Weights of a small mixture-of-experts language model, trained from scratch on English Wikipedia.
Training: a variant of Muon for the experts, 10337 steps.
Below are experts of layer 5 (counted from 0) of a mixture-of-experts language model. Rows are named router (the router's row for the expert), down (a neuron's output weights, with its number) and show model dimensions 0-55. Each number is 128 + 32 x the weight over its row's rms, rounded and kept within 0 to 255. Numbers have three digits each.
Before each expert's rows: "raises" lists some tokens whose logits its average output raises strongly, later layers aside. This comes from a sample of Wikipedia text that the model never trained on.

# expert 6
raises: "um", "and", "u", "et", "ac", "es"
router:115153154110146078096177103140180085093154162169173159084074116091145113160141143189112107155092172088161153171146156148082098091104087098172089115140162168086108119071
down0:149115130190099163168119099138139124137176147138087156121132152091122164119201113104089137109132112109070082153166129132102138085190147132107137151098147147078081129129
down1:112163125095096118141211125075081218126160211093215169153125068177129095139132172159140169134203119099099127110132110064140100088111123144116162090150142152063090092127
down2:084150155139188073141140144130121126168095150160100087217144152100103105123136135184084106124179172109113125163111132150129135132142118197116142134128078129135151127141
down3:101100140092074175143157132155153173122115107175130125163141136121119107159119118145143194142152096139085098111193163138145169182109136145148092136118147125161110115085
down4:088132108157200075133180133141095075173071096091139109076137105118091175181187178185073120139172088163108071136096094148120092103124101128136111163107129120114116053147
down5:131171171085129143124150114123160137143146096114164151114116097166068169123145120082144139119167109085073112165080069190110147118069133148142120103121153200105119119129
down6:179132092139138190123132161162120110143141119115083117118101073107134135112154115172169134130157113112074149138086130108123144088084179113140108085092117129109080119167
down7:162164089079103116115171141173048117071088147072100105175133200162132092099144108147127139143129151158119132125169114126098103161118122139177121092106099100092115113143
down8:156110094144125161176174151095093060155098080086143095104108057111104108123147131158111115128129093075147108158133158113113097114097137156105094082152125135149104129104
down9:099177120108140093149124144146104134121168152196162135148148092149127126138126097103096107153111152149151167194118112147119140186125090113079128121144127101161065143132
down10:136147084162218108169101129123149170106176110053090140157097109156112139110078144110109095089142152121151174103139136167164050148126159148128083103170161133087119123145
down11:092125126120167193165122152127075176078076155155121176104130131101139136110095121128141146141122121127182090164136176096163104100193130101160095112128130144128153132136
down12:128108173154101093100091136136065161119190136204111105012137163087137055082129143096124112153077100176142094113139187129164116159096075159093077073090138053061203133162
down13:161087126078106068103111086069116182113150075154094164028091218062148084125101132095064129098124134159049104146124178091161209110153178102103125128090108148120130102094
down14:128122152140130130182092133092104109082148161073089111181156172167142123051153114172065156104114125144100133140127203086196101094108083137071102166137107055158204140181
down15:112128155149120008116107187199137077167094156098138200109147139176141126176177077119136127127135170112094172174126136131145170119097074132112122120142109097077127114128
down16:157071102148117150139145129140101138180149161159127133103204101091118132151075110112111130131112133114121114112143148179105165113113071140103120170156116103100077184126
down17:154117151114135120121190190137083170104117089135177105153131154172100107126115091135108111084134148059113122100125185142191135145096127114105163093129146109122112173146
down18:157129132184070075068132157054137125155131101134159110090080094107114140124126104130088141148128145125113132128130118109078115118176193153105132078088145127090072170128
down19:202106059086118116115172118168154134144133104135135119063121150026118147115144128167088098143138099092146160126193074161136137146148124168141122161113102138111107161172
down20:115145121132117088141098130142178130136125107045134104132114123134094134053155084124104133139119097153143212138156108158161145139175131120110109113116136124149139138106
down21:179121088103134108103131141103153116121135121120107130101131136137128158155077110180068165094081152114142111176133074111168127104161166129160118065138120143177108107173
down22:086155155099067137117187142131171144124165128108168167130129167153143052137041136161154105119162113168142113135118095181130188088162142121138169061124179138142091139174
down23:138140101128128115091063150141063119171173128115100115006107118151108160115147137114129131144080148122198116083134116094142110160134118131121083141174175094156105106099
down24:133152069090133131125164110132073152092167133166170078119145170150115116116096222210134078172158092087076151146179137143090116147116141141123172096172163129089034172145
down25:031159082172173147115108122140164197104188132133121139119100098109111125135134058086159102154111118106141122150136136071124114092158098187137122136192161220150113125103
down26:127107163148148188155093099094107149118138148133122112144118098138119136145157128143105151155135144112179079113116097118194123098113092115108162118086163124057093183172
down27:169124094049173089118161129146130101162111149154143206175107091172122072122216070144185112121176080167114190127093161141091106169106153128119122121152155130193080135039
down28:120156166152096139093139178174131105184162162144169101115106081135089139146183136123147155103128145088161157102095148150153122116135105077104100155106118155161219121146
down29:182142104175138157156131144135182099157121136073088115069130116114130095087098116140114128146121109065148136124105086120115114048173176096166064107180117165097141135026
down30:184113119165191142107169151133072120064188143149075155065102118108131160160163156133130144127109140143113177091128177183151158145073128103112156209110096147100096100110
down31:136179109108134174175151155165180108123098093166155204126125162116126077163169091097086166126179144090104166145113158137164152177185146093138127049092142115099171136108
down32:129118115105162154093041134161120109118120100150094110080139120150094139126090171179071138160162139108108160107143178132146141142193152165116112169138102125107090140125
down33:136171135137165128135164173088102187114108180102159121102094108122114150105071077085142112166145091103113078117101156166078135138132159131140131155106120097101182137115
down34:145073084137122082129136113109083133073150192158126124208116121100122152131156092088157162111145145088097107113159118086134149154146078085071117055176079127126155151095
down35:141099070185132110119155087049151100162135162086126139092108132095137113141124117137160175156146116188102167122114124208106131069115108091130141156102114127135086160124

# expert 9
raises: " of the", "les", "le", "\n", " of"
router:115154153109135071098173107150171098092155165155176127080085110091152121179159147170107110171095175103157155165133153142087096094109091090170082137168147153114112121073
down0:111142130107144063144131090141152090189118142112108116077150170146117158121146144125163157109152146143130181181124111166136120158091135146177119148067074085096175144130
down1:170163176087130125092098171109043095138132167155103111077136188150103111137146138094131160118092126122086103203139082108160132104120105136197119133126096166171116119128
down2:100165144146104120106151122189086148164154174136173069099139109111144117094171124088077083141197109143124090170134092130135091166142146078130162115153134150077098123134
down3:084122135149059145112120119136150113146160124122178102173114144168164134127137161164120147147145136072127113117128071128101162140115131075138109157148139126106126136147
down4:120121094112154144126118120161064169166154093163116090183152113144142115119135120136092166122128081131173175127151119161099116117130151100140116153157054110083169200116
down5:130121171125159131073119087088116146153141179109145163143128159076119142083130157054129095142045140166186083122112062092110113142100117104142147150095099161139144083128
down6:098091100097097086157124147132166138167063133105191165157145113091126103167166204110106069152095175103128149133140114145144167117100122097121124127108159115091030066155
down7:142119133143117084147084151072074140134192103161150079148140132117091120066167127126151136190080108107150097113068124137095218107125128125150163152139089150142121107133
down8:178142148119156061152167101139174118148089112135116100138113176090091115148191128137127085130159127131120176129132115101153184158171123175191025190127123155049109092186
down9:173226143154126138088093111098216235109101090126172157153131103187142116097091139124176148087090178121127154143188127160100141183151143170151112156164125102180156126135
down10:061121120112120109123089116134155134161137097195103140122119120129177127034119140111115102192124095113118126120193111065042171148196130128143150125131163131134096176135
down11:133169155166093142120161169173131116162134058116090107139127069073117094063161083111131158128157077140137095116082117136086140072121165154116143137126145137133112090144
down12:123125128190097185136123088105102180157154126150136136094134145148066106076091197096120168176160109126166129125126098110091099133177112148108114095128164119052102090107
down13:155108122149117116114144104180098131158114146173080113115142114093068069120080130194204145113116105130138125119053124099172122124122173191125097104122134098093138210125
down14:099137096155171074129168113114112128120083193122106133077109150095073134097110169086174168047114134135157158123192127139097132161168113139137177144105126137116096131162
down15:095160092084113147086128114098082157166139156149173205145144139180147139112133246157093191137143171143135107189138102102098179095082106115153132133132091066164091122093
down16:111194129160136127133143137097080149128159090115099117136094130159153128109154096120133126094148142080183145150103155151160091145142119113101145176118102161115184147139
down17:104083117144133098109111122072144161146148107123092124110113118137199126136145159109092081189154205107102126159096141162123146155062135105128116189091080099113147097098
down18:097100150156160171070135155156115142127120145123103146148111130105137101131164116115131080130119125086138104130107049079059111113161138057104166152123150107145157145133
down19:129138136090115179151158133139122125132110137060122126135176121095172183147140096119154112139163139121114089172186123076122113119108143168133131181151153141125165196149
down20:145093226098156167083127135098148147097140128092063112207143165078136081141154082133096096146158151132108127182112167160122080121109121125147144145109081103153114158082
down21:096140166079113122106127086188134092153122128159179086145098123152101143153116071064085146188078124179152164132165113126142111114144074101128194142107160179092150141095
down22:166097108096160121122216130106111115041132102127201157159172155137120126116073130137085085162057247108131120130144097089165143102163097154116090125096128104144110094105
down23:075122198094204112139083152114143110151100124146116107143118124171101128155095090150095094127080148129137073124102176110067130126090117141104168146061149162118145106106
down24:137076087143124133101166059147124111136207127178114130122149121098119118107126105112134069148112126106153127163090161169110089126109158097144123194093133161168119121183
down25:153154149135122126110109189095171051105175114094140069086161111093088129156186124085112138179070135123049157100127085162149128087180137111169096058126147157153109182155
down26:121150130079136186162144125132087148098117131052087158226141194102115130094138134090139100111170087167133133132103163113127132144095146100117102119151142118157134168148
down27:157080102100096113169083157133132126181084083114106071072156078160185126105122138084135127091153135125097088150153126165164137137156184163115095151114069148104064105109
down28:115126100118135106132078111145139073127066085082122171164111162084120094136107087108127078127173135135118166167144129115102116142153183108132138110167146143145152137145
down29:106065150161127057116098172148098125103163130146125116063075101120119156124170129086128119100111106095158128175160140149148149134166167125120164113092107144085181122148
down30:141160091050082146114121135087116115116169139111184051158174137091152125110092116095145131100138127097129152082133148120150187150181089139091156158147128117129146210085
down31:128172147091123175159072114134162148099105155080164145125137088106189055115132154130165129186141106082133140145136180162056161159083093161112155148145089107097180113125
down32:132190156175135112073088127161156118103191186053122154101108077090117112124142104157069063070119120091109047107105168109131165154206089141130174164181134126149140162123
down33:093129115061101140163090149133138101111180201110109129134142140112177142185159106084142093108106106103132135148096106159167124134150114114143176100107137102142121157183
down34:104148053087130096051100082140099159098161104113109068075151091190092153123124075142161114119158091130143160104158080125118152153083101137110190090130178129150074102109
down35:152125115096103129096124116136127107167151109077074199106129119104093149156179112155140075149117159142113142127095113120156120191174124130065141169156091109105134129145

# expert 10
raises: " the", "ery", "—", ", a", ", the", "ot"
router:110155148098156072117178114151178097091155143170170143083074108101163122168139158175097107161090172098156151170127151131081100079111087082165083129141147153112102123074
down0:111181163113134115143170138168098133162139154085175070118144091086144083167100137130149131157106123076145184141170066109144164109149153195176164120150138113109169162041
down1:147189134142125115115159172083106170144168085136138128222121148149091063155145109136101142172164144109064132084069138128067143134106179044178140124109171162112113163100
down2:122180139161088091087181129113127134117110140136195094183117150113091136094120124093153137189084101150132131162140144170116105148165128136094122178121144093110099146214
down3:121119130146123119177151122167090104117136099116152132103188136171085118165122162107138138139063073127123100114130060172110073157110114149104175121140155135108123138199
down4:044105169083128138052105105152141132156167113114134127109125121119123122150149113172107153089166098117053133103122109080135088107111148139124183106108061103116151146134
down5:109061119157138159132145083073098102191076113105151076150126108108090072154119091097129172079112109161150136145161136116161092142106169130114135175123122133097168098139
down6:163114120102162132091137129105139204176109167140169150021122111152171173133121132111170107086186121091094094081122106129133131113117095152123145116118108135117141166135
down7:119093108123110097187182089071143112071082136114114148134123125119090108072134113126134063122126132127073109100130134133158186173085116159071132113121159126113093115159
down8:126124132132120170127134152132032126102148141129127107072097152097161115153087108114138164128118153119116108151125170126188174177055141126093113091120110084171128128141
down9:082108115155088105104103115111165134110158131112156131140132150115087149109107071134140129154184163140092152103081126189096108133142149150165111119147101145099165123200
down10:069114126138125113152125163120159155070156160162093098093158073080100126165133093103144109128141159155104116130100169054173112132078128227195163116090136061158135109150
down11:141107159177131136125139134182090154122074119136124150126150167133120147134196115167155118167034138144110162167102136116155137149195124096048130104123124130130147164120
down12:104151127063067120102174155125112179081145135124115124152160110209134134124094139090149113155083185062138080119112077114120151104097110124096105088093077159098100121151
down13:090172155144162180127137166162120108122116078095118099167109103130103102120124088102129103074123103125131171113177145083068106104139123170145205149172159140162181167152
down14:097167162127120115079167093115072097156231047138155094118115128109134143101094134108187178108138150123167145083145135160093154142082085090133148140149151139115122076104
down15:106166133128116126190128148142152127138062127172151162150094112151112094073126099128097162131073107064098156149069178085136201132115131145137142101086157127069059165149
down16:112177090072109110117134053168073088072144148042124173104082136125128165120110123158165122137114102110129109154103186134102101118170144075145119129116126143151126080127
down17:134150078101105154106138158080141115135158083144196099055136118074084154148183133135092096084123154205102140087151106184113148122101122153202097164076128111130114173129
down18:136154097132176118159140127116125108168149192169133111188098162162125082119088150112080109055092089103088016138119133107075120150153088072136149141123115165152132119131
down19:112141152151170116131107186092123155167139157166109134158127107125175134169093137154152141099064074114092121112158200118168111095130172109101151123066159162149135123065
down20:157138218142179110140065093103137112175086131090158137087112121131163059117143157130123127130132077209133089080110136152104168070086132157154151098146089111134139132163
down21:149157119076129184101169112117107154129121051109060225132142115145086082165096104098204153063194129125208109170120196088165090157124158161123096107131095083139132130130
down22:122061067106149090136148160118103110196123091115089098213080127131123136135128103101141149162100113120106109129127130094130159166069133106140171159135115177054096122230
down23:115078112158146071131110132066149179116123095142104113138174109081094100178115156187173142167200138092123072187093097135141197134152154143170116162138087118155197101124
down24:105156162124154159117079196145082125077137150098189100087104128064169145124145128123106156126077115080135203136140153170187074127087141134094140149138094116148165140086
down25:132078145118102129121107059158121146082164123150138091091091171104134095156117107144118089128130100135129120169096146137123118139089098132130120074124126176151128135143
down26:133154112169092082120128091124166151164144136156095061064108111095157100163142158140109203126145105138144182116136182110156175136103128202104125211176145183179125093085
down27:093144131133186138150104115130080106221137106151129095140177101116091144196114122168136148060123171156210081125092190152126111114094165163124118080087155131164124143131
down28:163088145133088106092172097136096130109152162151130122103121204167083129121115060182086026148092139125141154163162084179129133139123055085092145145136176175123115106208
down29:176151112112115095126153140125118105125115112157141153164055175119140095108145173155088172073122087151157110103105072136129133075116079112138137110183107140124148166140
down30:108121148113131173110128156162107124167106157038119126178088109131101088107130121157158129094156147158175093154116170133097101138166156080107143140112101139105111190112
down31:146132093073119105077160135097132138140133119199130124134094141140145142192128077114158144122113094129147235133107100134079106077126132131199163131089103154164080132151
down32:144137130187114071107115128130127182090179116184070093148136116115072097156115130102165168153104115150107148122157061104119094132094137150130094106126087141140105166163
down33:103176116121149120108153125121098136183062152125120164137136103157153146077135085132180078124161075123133091140116167106092142126104057083075144126170114076154112128159
down34:112128177145124074104192111058189146119169134132140112085136088152140140113167122146158126199157188150150116112150169144135102124130183153143137172160191103097105111225
down35:146111106155089142137088085137234162138180136103060117144127113144129076114146102151132150109106107171141141064144172167142094124127125078120181160140123054130070096147